config = dict(
    n_layer=8,
    n_experts=32,
    experts_per_token=2,
    d_expert=224,
    activation='squared_relu',
    moe_layers=[0, 1, 2, 3, 4, 5, 6, 7],
    normalize_top_k=False,
    balance_loss=0.0048,
    router_z_loss=0.0001,
    init_std_router=0.00753,
    norm_eps=1e-05,
    batch_tokens=[32768, 65536, 98304],
    steps=12431,
)
Below are experts of layer 5 (counted from 0) of a mixture-of-experts language model. Rows are named router (the router's row for the expert), up (a neuron's input weights, with its number) and show model dimensions 0-191. Each number is 128 + 24 x the weight over its row's rms, rounded and kept within 0 to 255. Numbers have three digits each.
Before each expert's rows: a language model's description of what the expert responds to. This comes from a sample of Wikipedia text that the model never trained on.

# expert 24
What it handles: Digit tokens for scores, dates and statistics, chiefly inside pipe-separated tables, such as 1, 0, 19, 4 – 3.
router:137112158138131141131088145106144148132150132126115166134096129120111114100128158116163158111120072164100130148134121116146164097140099081140102119159093117163099153156124122145115146133075139084094112099106136131121158161114166143116138163127179084127110114119100122154132143164113132110139135136103106120116123078126118124118120125094141138140133124117172084109070122111136094142104082090089117139173113130146111126100137140099084147121101174134149112135121128166114157093158140135109145141155107096126134152110159135123089140080105105115128153163132126080162117111081112085
up0:140116168116137208096118107130140119104140144106159163157145158143133116132118130129125136120186083138132149166108137151120130128113125144144150122122115108151071139107145142124143110104093150125094127085144136109077130143122162112188106156165172129122080161125089154122123100127100110126089169116155140119168101116183169152123161104140098107110172150120128157100098138152116112106116132102090131140143130186108132150143147157113144129123128147153136147142125129172127147110120097115104126135121149137128161145152125153104128076135144088115118148128153164147103135097113147165
up1:113118087086103165140085107141143093155091112116123099145149140122144148139166133090109160106114112148129147106132123123172160114142151142119156130145074083119102069136139109149160099099112141130118149146129126131133068108154131099152126147146195137121137132131123137121114154123169098144146158120116124175139173108169142163149106109153076122116118116091153126147163092104120190142122142100143148143106091139126153132155127130078142105136113167091130088130131115141100114108126141135118113112083130122114155164130149136136182140124146146143132159134166163102123121100133154143
up2:105118111106123111133146101110087077131143126165119141112115144146158145146129161141143143122149083144165124193129112144104146083122110098146147145144094185113110105123158138136096110151089146143125122095137119121127146068158149125141104141115209106101112124115117121164101174152130160130128113136140130133091127108091124130123113107103149164065188109078152164140122136114138104107143167160144101126177122124172135145111141085136143138104143153130105152168122122111127133138140141146155120138167113088110115136118147116130154098112120134141098132127109096130124154119107105088
up3:111113104137143134125145114071127095126118127128165150120145108168071181130157126115105145091106121114098150134146105135120137114126135189141136117117160148138158174103145103135104100131111136153132148110139120109157103122110113098127109159167158102113125175103130101124089148115116129111113159110101155168135159151144110113119127132138187143124087141104089139144120139117126107108086145104147185115110095093140176139089131156115155145164106078137130127124140081137103119149159106139139117141154174124121130146169119110082120141117119117106188128171142128114163104110162129151

# expert 5
What it handles: Single vowels and short vowel endings inside proper names and foreign words, such as Mischa, Medusa, Chicago, reggae.
router:151117149096149139129140126116125125105149149122134142124103144145087100126141136122136126117120093144063123132132135111150125096139114102114070129144157194080121107131118121111146132105106069132085106113099158149140124184094154137087162169131106108147123118146107123135154139104097100084145153142127125105107138139144160113103130133103100101142186190107171131166161138128113129112136167105131134127166114124170137103119117118069142142133076160112139133126147124151138156087105133131126119134139083131129119134097129120101097142120104146127126145163130174108151114078078141134
up5:145155132121115103111148120153113103114123112108110116124139162129172107151165127131105175106151161163156071127130110135113141159149152104184123142139181125144148125129123099151127097108112122181130119125123136094142140118145092128157143151104124133127131191137098125133120154124148114119134093127095145118162143111128142081135097159110077120127148132117108112117103137144185149128121137137134106048133095149104142129121126130096131134129198174165146147106116080122147162125142144154134185146143132128135159129149132154155138156113068102156103118133154110124134164124168122154
up6:123165177138142086100099148128084143118143137132159122114157125119165099138140126142107170093083126125137090140175145134134142097097096119114146078122130123139120126155152146110124125140102096138079138148127185107158161105090107196140182110135098167131089112127093115113149137119106125169074123116144135135126143142143151096133116056130186126141127126105135105105115088126134113134107153125122112147113095126148093119139173174123155135140116138155160134138137122155153130136134133157118139141131121095189129102146146098111110093142102122104126129122112137099147128119084126107
up7:125147142119091133112175133121128141136119166090144133156118089105111126158153141149156139117072154150117144112105148159148145135144104092073087121119132150094143179191096139138104170134130148115100139116121131121116125101095175132150103104105097134126140170043181151136081154118121180126150120134144106099076125123128136080132136138146130110141134114142127123133124112120130128122115140117127119120151102120116123095121142134105113089129110114114122125129182124143168117143147143130132114131147106139137101136109136176119059131110164159101103111154111181108147102100155117124
up8:155149152112121138128108123118110093152128085089146097118117112134106126109110113097110118108155099126135133107124068108157110099154144132139105138145145089137152146099128115122124141121112143063120097134098126187108075139163081133145166155127116097115136168111136116146182117136147138107142140137144130146154129116123167137121156125154161130104111140133064112124135138139098132163124150140165134086114139102156192124131143168134148137134145158149170151136112122116072153141130185162123123104103091108093145103118137157108130129146111133099121139148161156120069170117125155156

# expert 18
What it handles: Second syllables after an initial consonant, mostly li, ri, lo, ro, mo, as in Climate, applied, clinical, purchase.
router:120106143134124162105123140117135108114132112156127090091124115138139101131145168083137135116147094153101143126136108114190140135113141108128147154150095134141114107129154131141103110098135127138074119094115161090102143163116144168114136130094139125097115064162098121120132139133100124118157190155118140144104152107147147144144092115128124107144133117096149114126094145166137092123106141133147094102154133131121153108121170134118114097131094116127158156138117116144064113109129138159187145147103122099091102138137133114118151119065067107193133146162141135105165130143180145121
up0:136134082090148116097135107157128133142137134081121108143127096101131049101135073145138189132061101158115156113110122133124120141127132104172132155095140165134120108114120125114141161134170146092128141167129135135120160125126161115141144134133161158093124143132104142124115141131141134123126118081114116147165115115162124145121115124123133110120125170118116107147093133118097130133116106133105111078149111117163171129161158102126140103134107091103131129171107167174104140125101139156153132181153124128067139099105141130136126078142127107129112118108106144079091117155184136121
up1:120121132156156119135153133105096147109143147169101148110131099138081120148124150096100141148196146175125131117151103087158105139155182112132140119075111123155119084089112107138137126167135157160102078107141086118130071149132128150129154135120160106117137151168146143135136112126154145176108141107141153117150152137134172097121134112141150127127132155126161105140097088112124121099109141142167089160151075143120117118100182101151094155134137142114093092129137136106150127155083127169144092108097106099129125100121096122146112134093134105117117130124123139147146108105141124160
up2:157143118130151091132128138144151154135152118152152104090156145140144116092139128111126147091128162127124130092083118113131099146129120125184104134150177156162181159149131163169128124116117092135103122089160138105078146141079130111145124118157139129165116129126127122112143114124175116142135112116130126136136123161097159140105162147154135120154142144134094128107139131130151125147125108096163109144135123168150111103127122103128128135183127140071172111156131141156177143105106112120195149137102166154127120176146091132166118130105120127140134093142158144110072151101115128063
up3:120162154132158130126117115129170122116123154129094112124145155120128101151070129123129112141123146118141146122170130118112116158185113186142114161131151128126100105099149105146144125132109107169108151187149104080123083124126141121137178140182170159159103170143108136127094142158116105122151100100131171118089142135161114118121089118140121151138125149117101148096122151099129150133151100106133125091120152098150133143120160090105078124141162167125128104144138111112098151138129154139104158145140158138121099141112159088096123098096142105116124095123170180101145091095148115112

# expert 6
What it handles: Single capital letters starting names, acronyms and table entries, often after a hyphen, parenthesis or quote, like T(aylor), MD, (MTK).
router:152087142099119150126091166109152111124121131107150146158103108114129116143127123088118114134139146142091100159108141147141113119135114091132145149142147144107136127086134145143174104114106146082101168127116154124126168148082156147126110167071147125107119180148127137142148184133118116120134119164120097112106165094125136109141093139112144119122139135093170092141092102168110126116116120125119083134144121138150133122079155096134104156107077149120139129128121080129185116109113123104108117120146136084112103135126132117130139151081072106141153166193127147104158142162143122092
up0:178127152162096124125125123149106134142101103162126113125126143154129137166161107123140123127096105091135107128161138140095135173129149132124154089132170127129165144104122113084120105139134105127127143076145117120106104167130162141172150130116085153140134115114139130135099155113129148135155106060137112129106106121155140133162129139128106103125108162171060159148145100137167110091145146097136176115124113112112134095136093135081161113084150147126107142175133161142150153137095104155119149068101135073131103101135142150089106147099129134161106112119138111111138118154087124135
up1:126137141154170072105142140147147106132148117119139184133136142171119099151116121092129136113083165169154119116164140124090148154110121125140124115142143194156122114133125143086125115111122147101089080106154081144138125129111134118124133149126096169116103151144140143095097139138126126141154091109122163132115157178134149134117118145193116153135124143102158110118098102152102163102135152105169093162143129139136121108096151117084138142123117192108128114131137164132147109138113142141166168078104075120145124149139154140128084142169139092121110136135133144173099128117126125114
up2:185095144127069094127110126154128133125114122085158122141119090120105183137170151112125098120131150094140136126118106110104113110101081128137088147155144138106160128132155123142126129095135131153140087101114151146122151154115133133127129167085142138149127123145160158072189111113148133119110102153142105160163181142149118097177174161106152090114107136112159121095131153142114083123126143148130147106111107106126171122092121133129123146197084150121126142148124115155095148126128153158159152098110089130140134117152145159137135154138126138145127154099163106106126135152108119153
up3:163095129136155106122149132122137091110119115128102122126114085120127174120134137126130101143126146060123056128110154107125153153119165151134130151135092114139122126107125126151103155106136099181130114160126184103148100141140154093131133105119178134117126118123092122106135079112144134093120123117149085109120138143139140113097145147061099162094135131152133113120121121152145141137131147137139135122130069059172099111118162114145129131160115131135142109169130170136113133150124144166145185128107115104107106117141130076166132154127143093125129103125140124108099105174166135175

# expert 29
What it handles: Middle stem syllables after prefixes like re, pro, trans, such as ver in Reverend, op in opposed, duc, vi, mit.
router:107092128148141135136116148110092160138133109136136147147106136131164075087124169091090156141120119158106138152113086104152128118096128124114143131130184158177141143142121121106142121142122146156105094098103127132153114129076155148105125137110122128131093148111164174105129134190125120109113117167100113142105132063129139112114132125092112138110112163132176116137128131123111060174149101099097142106124144153137114130119135131159094143113113138121165135149112125130111157074129133192156140169138105145129130137142118126115105134080113130162130121151184089153129136157142166124
up0:071148112123174136091134175137150122113128124147133130163157104108132116138119112118148145115122094146163143103150124123166123177094166105126139099139139133101094168133185110130110142133126123145132114115158110154130099132137126147177134163112135129123122055140126153168141116130130148122151153105164124125116126146105185119089121131115178164158138152097130141179132103083113118137115130117107163087146141170109110090110112122117119103137147124129132112134144130170093156094131116130149129104149122167124124112111123110113120191138131121094117118183141123114097187185136114153
up1:081142146146146114113185159129068171126142110163113154114180145155136072109148122113165128109138163160114149129081113135144118152145108114100154151154096092122098129131171108132115139145118166167108147120103142133159122122105109118108115176113114101136132126125167154097135156138107159084155164127098145115116167143113123123100106103163136130146144089140101121122133107135082117097130112172147087134115121146101118102121143116107144108110119119146120104131115105176123112110105131120160137141169134148136143107112083111162126130073107143104086133182122138177133139165125132114
up2:121121128159166115155138156105097112146126127144140162135136165106113104110142124078124170146159111096153074089122109113136103132134121149103118131149094101142096142155121106107110144122101090135116111123126111152067188125154126115128147093127094102176107104124120127103118085114173125098095136123114134140129125110139145126120139158129181106136133120117145107153128152119156125176092110089123103091142105058170152099106113167136136083132118132115128133098181118161115114128115119157135151126118153157093145125139140186140167155115112101136162104139094098106133148136129099103
up3:133131134078136091133091105119119092183142142087153118114117131143117120121125118107141127135062117097177154137155083183155124110113137150132150129149134130120137179133117120137129105083127125141129125160165093131131139150123140122092128164115144168134178110154172089162108135091134154170126139136103178120116109126171097099141107123103159106159166142116150071128145111128136107148138153081108139135113121102136132129141136129129147130110165200131151127134147141135118108153074122155110125125138109161090133169126138167127131147113103091137107132136171149119156126153096144142

# expert 15
What it handles: Capital letters inside acronyms and abbreviations (BOS, IBU, ISBN), plus country and competition words like States, World, Cup, League.
router:143101131101128102154119142118131145090120127088145129149089112119128112167117092114134134142122116150094100154133138122129122111121110082087146118142113171131095137084112136134189161141114160092092109117097141105150180128096170129122126139118163096085113150174094129143105155135124106125132148145099109163124157118123148097111108137134101149128170158065168117141143097139128101129117099114116120109169112146160101133075132120088074149141128124125134122138142125139149128111171120125097114147106128088085102140100151128113108168108130089152115177172136108080150120150126100131
up0:098140160104162152138110128135109091142140146095134132145155105121162133131168102181129101093125164161140101144136146132122094120126080093129123131106102143123113121123092086162125139104107084170103139127119134141152139161137168166171146109140143141127084147139146138071120148087160132179123134107165112131133132129143130156143135123123105145145112131133133148120087113183160156096084092058133131139144101127154138139146120123150132136159116160110142096144151124171135122125100085160151102137092127115136124114144135138132090157152084104170158152129133089137084132090145129145
up1:090131158086110149108137147148079141124113151140105152119101156123151130171138152078085101131145161165160142122148095146136121129086116136123139176154161087119155120113131125136101139153110091152087125095168141098120102158119089128137125094152106086154116109124156163115101134138142146144148150161132144150123151125140122103147149125164124094114140157130123148133149096183130110143136123084117134104173130133108143162127121094153132120104152137113085122153112139125108136122148096164194124131133137132181153135142117120166094124144102157130092115169091128119118070165144110154
up2:154115154086123127139139145121156179140143117120144116126166159119124115126073119155146155139088138145135067120108143093100145121126137126085149131155114098106099170106138094177144153153124121056119115141130140126152086152122124100139128144139121163115121099117126119160083136094136154123145078168122144135183157185120119137109160106114144091120141134144138140096085111155142113141141148152106136114117147151163113160122120146158090139126138147123135164147122157137080145081108143137162121151169118113115164104079086117113131131120095135114113166121134169144113103134160137129
up3:121099110091137103126155121089127154180129091135149139151158130113080136111125145141128127125163095128080131157128140086111130118165086099142115131089108119174081166144118157148100119129178088113142093136155170119139119127137123129173173133109131131116124142120108148119139141151121128102143150146089163126114097119138121144152143101166127150132160113142100150150152111149126087157119106124113116175115146138119142093186178141135117155149139104122146147150115150158127143148141092202135158127151087136170128122125124110117097124155084132131094134133140093082114157133094095113

# expert 9
What it handles: First fragments of split common words such as ter(ritories), leg(islature), De(f)ense, along with table pipe separators and pieces like inter, text.
router:138102166124165167131102149105123159090151141103105074116131131158138063125122133086066133137131110151117177119107106092164144110182142115125135165154165154146133151128118099124128103101091108114112122137105116141105133133125129154130098144149144120139096171118122141062172145147111097153129120134130114165108173098135099082116120156092135124118142151126144091118119143136163108124110120112139151139138135132167155159136124082129179089118114129138151133141129104146139164098148125146179139098131172118111108137107172132124164130134100134107133137145102156116179116166147128127
up5:132122129122102096121126159140091133157135105152095126079167050128138125099140148123093126131109162101189122124109110120167079128127132130122080123116123134100121112115096121141161128136177109102094070135120137098139124107140136077158165146084114132138161131111136158110124134164106142108200152119110127138134113113119135132130169170131096156174178138112115112161058140140133107112135096114096121148122134127122108126108091159138125138134161099130126125132113151131119102162114124087104158099141134158091102128152137113150142114104124137123137143106134082175109142114117121128
up6:146161104083097171176109146112116163135130129167114154148109133101118151144111129095124132129101170172089125142126153155120140132094141124113144104121152127123128091165172092099125138110110108178145122131119134102128141138127082101138112128086137118086118089076143143119125113146153140152085092117076149107146107157141083157151135151128115085106121154142136137117157133133125114116134121122142108126126122100150118143103108089149122178121125160116138085162166141133153138163123149177161123126120110172132141148137099134132119102115123138082122116101155158085197164135147159119
up7:160137185138153132155188106154114135098130098138156132131119117131158086139125171110065131117115127152190095145112124082127168144134127166121114102115127148104127144107136116146148119083105124151122154104139112091085086097054128133142127148158107163126148155110146141157135160095134122102124132138127123137100118124131131145138145135123141082151097141070094129103146146167136116133185136135128130129128088080138161139119123134120122113135113147093083147125100123107149109131145106162169109133102084144132084137132131118131080132123106134102141142111143112080151138103102127108
up8:135068156122131115149132142143124094123148096124118123095114131097114118112084147153114114130145120094139150141122118079125135150100126150087137100130149158129119148154140143086117139148146147144124146124172143137124094143123156152124134132082126172068135100136096154094118113102111146156116110136131113128164100148095130172078120097139158123160136094102157144110118114110181108130119168114147124140106130149127104046121125111151118112100158129147079191097117139139137132116129136125124117114147125169136127144124100096079138102043143145125120111139143095096100142155113117134

# expert 27
What it handles: Middle stems of longer words before suffixes, like il, id, ctor, part, as in confidence, Doctorates, party, incumbent.
router:129091160133131142105110109129110122124145146098134186135105091085171107149098147087110124145148156155111117130136120108136143107136143106119101143127128164176132164127162123182157133087117168112114102116124158112146118123099164141088159149163113157130117107129105116124178137127119102138139108130138119171114161080146150160143134127133119150102097162138161098150077095179180128127114170122094164143121145128154127137100148106087127117145123100118131154141120129139081129111159169141131130128147081102111156142103129131082171134134134138147096141150098167123149143107169135095
up0:131130127139072105141137117106114052107119178128090100157146112155081146123121097150146135107119096115090144168138149101138128142159141116126123140127098108134090110119143133097169142142131125138148115111188124110106089121141130100098151088137165146126138148135118121148100137157113123138150128118084154122082107075139145095062103111148109072119138151122111131168144128147185098116104151114132107130096127135125096121141117112118140131088126092095110075090138159108112103137102148122110163138149162114143110121139100143114071116123134110142139116126099118159122155141168133131
up1:115108123116129127117107105102112120140171096152101097138149090172134174164136131137139142157158125102130147110143137151161098098147128172147171113139146151104145149126138115103143134113094172116141102098129112120117135133171130083124154116142151154122117202137113123138126146055133124152171081130160126119114137104118118111126128151098130153084141107108186111107133167123110138105120141114111112120138159128170136128125132156096124105140132110088137118156171114106089140134116159125147125145089127152151089120068158095092140091150099127151153131144141086157097115133174110110
up2:134122145165088142138139143135113127097132097152163063126198139147143113125112135108095111096165073116130142138134113139147127205133118182120100149168123086116137119130167107148117166129150095150141124124117134132077145111151120136129105127131111144133107155121133146153129154141112169135133105127128117121114106130150089124102079102121156136078123113146147134101146135143143148155080119123175122152124130106143129176158155079138128112107139175140133100098130142137145134109116078143111181090147117126115099112108163111142101145151177174138127107108094133121115145142158127120
up3:169137153080112125135148132093171113099146146149154132106071108085157116141105124133163113108134167123162086121114103091118126154142132128155150133127143118080133115133128094112136143108148110091145148137134116133146105139120123133142120111083118097117108131127099172130127136137120138146168154174132137114125121111137131122169128102127151129118109143114084148083121089121138151110169156133123130133130130106157149147143122132123132107094117149172070094167107149118092120130087142160166149102146125150108187080144135173123134139112098146142134127142093145099138117213155085163

# expert 2
What it handles: Word-final suffix pieces completing verbs and nouns, such as ed, ated, ation, ing, ment, plus inner c in coercive, diced.
router:136091154097149128115126141097124122127124145107126161111117113144123149130112117110153146149112141162115140134117114120164132101144112131101120088154100153103134124138146151125178111078130081143102162086109161130143127156148130153102148119135158188111105150124155127109135158199123149124134141165126127140097144129166148105130118122069102153160103145117171096185105106087130138170132154132107132149151136146158109147092132095097165170154110166136117137144137108160139136115111138097115109144146079120108179172109114104130148117128139150189147128156094105131116146134128081143
up6:103140125126148109102145154104125079132156148144108138121109117156130118113162149135140145141105125113097124129136103118139126151115145095137144081146080134124140145133110110096105099063177131112122095148073166145101104133100110133154145162069114122152157117140120146121140179113171128161157122113138174115098136159160124142130165137122138133063119135100142157154126127126122122134135094114155111118163119091158104148127162183130135095125099110117120122098167163131138121104067111150137154107134099140097081146145137136138150142109113096144077152098102122079102142140126154130
up7:154129119129116149052169116139111104135143181163113104162143151125125109132082146114108117132151121144153112133128109171110111146117087115128144096116159143094129105145097114149111114123139098140121106120178132126133138088173102134126149121118138132136145151133097111134146153087167142164115102075102121128125103091127097146146126102186085144162168106129123117131156113122137110137146125131177143169158154100133127132137128130133101094141138099146148145145127081162147137150145068178160098148145092113093114108132147164092179119105125124108130146125135157124133122074149153111
up8:152128150092134074120143129098116142139077144112148134121142108124130118144152098130107140171115102126117134120136133115170124141161128126147135105167129166150100132092105134114136108111105128190090105127105137150079135090125137099130161105127116145129147118116135125137112142157135128100094111130139112092146132084131131133136117131078149093125153177138127126137152101170175129127077089141141102099117090134095158117129118158134103150161172105142119116084103138115106150098154211142127140088141136156135117089147150159144158128147190127170142112126100149092154098128133152120
up9:148103090133100177157102114130067134148112115125147130106128144148153154148068137123126118142122144091104158169139138141104181128121101140143167109138128112108110123141111126137127101141120119099138181146162106126135150107147147124083134130184135139085107155161123146133104125132112109151130124141132095109131150125160127123155113140098130144117059169113117170122150137111126083124115080057111120125141170076150151167106103148135126069136169091113137133104144164084139145141132093124139112133099138132142137146154150173142121147093105135094128115111164138157123124139137125137

# expert 19
What it handles: Digits, units and signs inside numbers in tables and coordinates, such as 287.3, 56″E, km, °, score dashes like 0–7.
router:173125149149128105140090159095121164098145121141135094153095095130156099126145130108116171151133112169116123129123132150129190107142087119139147133140126112124121140129130111145137127147059118086060122060114134107105140143123180168127111160128151121146134137141122166134131136173115131142135134131114076105115148088131135134122119154076152133100127121130126089109123079134161102145116126082084088105159137131154113107091130130114133124138116149096135117152157072169147138110123176109129125125125112081147115172112134136113119136111109069139101138134143140102142136138116097109
up1:126115081112161116138175110154085127121121153124077114100152109123152138096141140114113132129139165129132177122125156114095197101124138091143148142131147129134118129082147137132125105125167140091119159095133143146158160146156144152172133127089141121065124081126188140091103123115139135114136127116122126154113100126128175123136140143121108120105127149128113109144107113123103113137067102075112114166137202123133100130111153128160109166164122137135107105104148153147116151155091123137132109106130121107152088113096106140131155119099127154101085101149141139130107131137133123184
up2:100140122172137112121078153098118120136133114141186118124139134143127097128108176087106098109136129134138113165131134151135121140163132110127178123123136147121131124143115137145094111123112094123084141110104076119116122150131169112112129137114104133134116134093141100136133119144094111153096163111151151179104169139150067122196128180139107090160086108121135147133117153149148123149142165130166125090107114135126146119104154117122106165126114140145091113112191127183113137095133128124136157139170147164144125132116080137126179115143128122119168147163157074118134102115103127120
up3:098145117114099138149133140086132120166099085109111102135122143107148096115166105113111158124129154121124114119138129119136156139122152108141141106131132132125135139088130156141112183108112146103163070118102125198130113115110101114105158103111142148088125139147095093127106106125102109112141163129085119141145113140096177115123086133170132087154089134131138130090166157148121108118147105109145158144121096121150090137174135132108126155121129122094159161126124131138140088173097130099141128126164094161135133149130097188148155140154131135066202114141148114170132129139125131121
up4:154096093122140117121147119139177162099086143122117137134136113129095123100120109097159154137132121122145152115165185145122079147124143095097140110082116097134087137163108146153118108150139173098087131150184134116123110151146088088122123122131178145126085144168123161135120185100142137143106117096123121112145130124111128112176151162109083145141140141095138165158148122092107110142108132083136186109170107144162116122095151101141127125135129105110119135154118196163084121118134145142140109127153144117161140122085123127120117128143160152121128100114121113120121121158096133144

# expert 28
What it handles: The plural suffix s and plural nouns or endings like ations, ities, years, people, as in issues, sources, ribs.
router:164101153082146133100125140088132095098144135123109107119067102146128130143138099119131139128111101145140124125130125135134166107158128061124132143166105129113099102146144094117177152080125128152119143091089181121123136141147178145100134114127139069101107110159129157119139159197128113151142109139122108127120127094169155144111119127099154144099168131109134127123163110131112106101129116122116127136137091137170100134127137101130133128155135145140134174132158116189150121149156157133100115137147105092111133193138154148102097142057149139121121150145114148125097118146101131133
up1:095149109101098135098122161105093117147158140171126086157119155122137108125138130144114123116149127087130145101120155142144158164178138112141100144133139120141111152133118061157130149120110149112146143123107116145108122120145188129139176146156155113130114124136127089118193130128120137140086162103172130142147141107157104126129119122150122110080133117177132105157085163108136075116144112147135126113102119069103130141158109191129127145107139106109139126152121134159090131088153142143168136151094144107088121148108130179113159125118100123124114088107090143114129163099121089138
up2:102099137122146096117126131112131175123084124139111121163169190102122129103155159111140158161158119138130142141114124153166112079138109141107070144091138113148090148088136144080106146122130162092113153123139152128127118132157137104164110139094125130150130114097107138101077123121155105120093085144100118138168129116166163117108150139154095086114138147162115133131099158128133123153121142188101104161095160138133129126123120117135171152168151144164117132127134188117145108161151157150114132146112111082111137115109168123124113110106108119105145150139187096133122109121134121163
up3:132101136141139129141139135117149117079117122151157109144123154116122092109175115122134138114113116122093113085150148135114118134102125109113064158123131131115084125134173159149145113111145157133177142153150118129160128146123155128127149117150124139128138124156095193136124140151100071133151120158123075114094136179123129100141103087140125089144115114131122136146153141154124100091104114147148086153101100121105166149171135104122107118153120092120103124168112145120093153145086104101143173142121121135115095128127090159112148120128116167144194133073123160118138122083113136075
up4:129088145151179171141073112152122149145137101148110119160114137094159145193129083123128127164133116114140134120154109074173128121131164086142060137146133120110101131138161085126111114138118140098094116137148087130121124132137140143114142124147098100138118172128133141129160135121101098123132098113115083141154114150131160122139151120083119129149181100133145095124120105145115150181169152119169131142100153160078106146071116130112104137131129134172115130116159167113106144132157109105148147120133097118129150095148131145103103101131090112127104106080156136133150113124122145134

# expert 23
What it handles: Pieces like d, ad, ar, b, ul mid-word in names and words, such as Zadvarje, Adam, Ford, COVID, Indonesian.
router:137136154117143166141080101130162149124116147096136124120122146128128123131117123093155123108133078163099138112108119134138140100144111101109155123174110126109146181120120104167088107114123116092105114091125146132146130120126160143092162145142058112087124102140139127122106154177125112171152143146135113128094135156138162087148115130081119146156121163143128103136112108129138142133139123092070142101146126137175064155109162128133137110161123122112125160139099092139107091085077129119130130132172114128111160141103090139129169150118119128113105142167115082127174155143093118110
up0:122080116131143131139118137098125130119146105112132159138132122093113171108150116124145127077129129140150158136101097141101109151078103124093128136096132164156173144076157120123142163124163119090098166146119105113131095081112144115108144121116097149118119152127142118144163106123068138144149121143149142118095122106121087124126121159140101127141129180169148117129126101101140126105157124101137114105121116110115153126139182176172104085076118080147108118154151092131118098128121085179100071117130145127125133134170106137098167113122149109138150116138133130108144148076113160120
up1:132153152111174110147159125116120145105145105149131154088115078107126131105133157100116100150144147133078182137155178163126108152138138140098138162089174068151099112081128130120092116135112137140110093151130117081148137154145146129123129144103069128169148131139143126137132113162135099159105080149101125075144128113150138173130109112166108107105108096138145091130102141113159130131172133137146145162141148110153110135133171133089126148111102140150099134107107134155138121141126127096084107114113111128156128140139115156134105149099128132140136124138163170114124130137197167140
up2:167120115096134161122140155124104142142130141069186166159132081114138098110128123120121122147112147146138126095127173115097127146154131112144136115093081146136154114105119120158099121082114101157124106107119195074117134126174142139191134162123120139083118133142149141159139126129099194102136119184117123112125131123141151131100085126113151152101162152150162158113143132162115132097105123112096116133121101165137132172122116103149120147142172128116124181150114115159149097083110090131142142124167141140132114154114159131122152127103144135146159096122152144157137117124151133122
up3:098119157111078141137111114111111157128176157114141108128132177149127129152157089127119126142146127100135125148126131142142164073158103142124158104152135145108167092086140124133127142109115124131145150138181086118134122109148124095169125133122109141120111112100157162151146127107128177164127173123116094139129138092128138112108122132118109158146147095148167120150124142079159131095175127088115119107150140120115135165189113130142141146134117183145133114128123143119163102095151116136097074162145096170149125128116114133153108153143108101186154120193098139164140139100152134135

# expert 8
What it handles: Capital or lowercase article A/a, the piece er inside words like aerial, lower, wilderness, and numbers like 18, 19 before dates.
router:156060186106125119115127119120116165114145126113141157114096134151159134143098143129155146104106140165129140170157137137146121110149082090123088127137129142146142132149144120137133120135121120102095075081082167120132106164132141124142095137121173126107141105132123151160121129146124101095139132153117117131110145059149124154126143135086132131128153149132152095109110081121116083155125083125095126091141092136138084130084115121099154153072177139136123144136120126127144143114148113135139147144143109127128156115090125112099105153102077111103150160133129142093170130135066163131
up5:100130097132076120137128171071129110141156134134143098120136187165144148135148153124127171134121164163098130129135120141157115111128135119128085176146115072121147118148129142110091125116180115131089109128131123135140118107146194139126148127114155159150156153161142137107142127123109122125128133127143106119192147136107089088096128152110116128132138132169116141102162115090172138129131147112109109044113119112125126132116140140109121159112129117108131119121127089127142122109090100105142133118108112107138180135077125117136184074094123130091122193131136102117129104111129138130
up6:150131143179148121098124159100152095182144146114110143155102122119160092142131115115052136113162098146148093122163161107112091125146129159084133138147111119140082158104144107129095145142119125159139150130121123119155106134133129097154150143092119126092143132108139143147134114169131128123107157155102141083129138105088133116129160166134096118144107166125121117078147145133124133163125098156132171139100122155129150152123188074111128114143157115158102130164119144119077160091186127133128124130157123155081138100138089135122159109128135141139158124149168143159148154108124114118
up7:150076156133128125135067099138125153108197147121161112113152165117104146152151166103121137145142108132147078131080111095143091141119087112117115128147104112099126089119064120166123096168147074126120125174109143079120113121131154105140149118107149112087117133138137152125134162105129160119114099085113093131133120156154102152109148122153110121141127133131107112115129142130102148127174130138149151118151123149176113126110129132131118120147177132142116110140144168143151128105179110122139160132138105152118108144116106142108092126104124111103152171135133160085113109066133095102
up8:126105103140084137120137121101105106114154153119144125139112120112161121169163128093133129127190126149104122113071123152135118122113107126149123089125105170133098095092109172143101188105144152085147111167162096157176143126111140124107130117137126164148110152152128127147133087136063134129128129116129124113161155135115085117108089151135133138090130146135131110148145171110082129122150118132133145097130132101122129105098123170131134104087147110068108179122109148155132120142155066142121089112160125142102100146138141155118146117136141086090153130086120150118155114140112093132

# expert 16
What it handles: Inner or final fragments of unusual names and taxa, like x, us, ma, tic in Brixton, Sioux, Xiphiacetus, Echinarachnius parma.
router:174127127144129089129099122116106142144142096151110090130099142127089107124143146114094131143128160146094110155125141134157116108141096103094086113116137174124122137135121092109120104100115132095084086096125171111162137161067146126124149131154111108099093143135117146108148121122095105161163161121122105142118162063136134084119099123091109140141160157078099137124122120093144128164129135128123142069121148127152176169123119096116093150125166139077103169142133126134115138118129147111155122153143138088125128131117095137108100156117091130091131122165128163130098118141145084103
up5:114142082134108134137117129109096142123106117144128108154162163089124176134142094129143167122156162168139110142155043099147127131114147099151124136119138169076110152147129108136137109086167156123124109163104115136130148120117147145119156096115117118092149104154135120138131117137177141125109123164132096109150109131155145166170134120075132123097091150132086140135108141102152126147114132128160127103155114121149125142104183179104133081121103157183115115137135116170091149174140120121155108112109129110141134105140109145117127103132110045134123125132118146168134126119149148134
up6:135167129116116140103169126137119114112178171111147085104145149104147106104129117099144120091139152126119177087100137117125155146140104149175138124160124124106136121140129116134128140093084160126146136152141125115116083154090097117148126101188114155143119123082173138119155141170141160146132124148113132139154150141111124151130134123127107100112130162141146106122139161113127158116114090088113178156079142082132171166073149141148119101117122141154181100115101184130114101149096124149130124133129081106113124156141171096109157142110102125123133139136164118113103098089140137116
up7:158088161148179124117158120164133152093084113132085099133176146180151139147155143140107134136135144149109155132120140123114109129120110167125115143176134135106099156117093123137102152140095149127165147150134158121116121139115118129117156132131142120103113073121118149115145110156076109116108112166079105123131173134149100106151127137121137128133124144114136105135131136115155139127091113120168108162129130126128136118106094065111136122118135120201060110130133152114114204140153158136109115115139108146140100138164133157075115173121123138123117117101168153100148104144115094106
up8:136107150102111091105116115150113091121135129136136208147117114178130134101100131108128127146089130137136124070168150155125122144104113120144129136102098155119111117096139139141128124142106108149096100115175115124143102158107141127147147121126157108136135154096084150159128151059147147153160132130139160136134113167148155119114114131101184072107166173153113122139124141168151137127112106133120135145131116154146132158091129085103186121080124129123082130101147127131106128111084147152145196122145121095143127132159125090116139111126123138105142163119096118102099121144155091118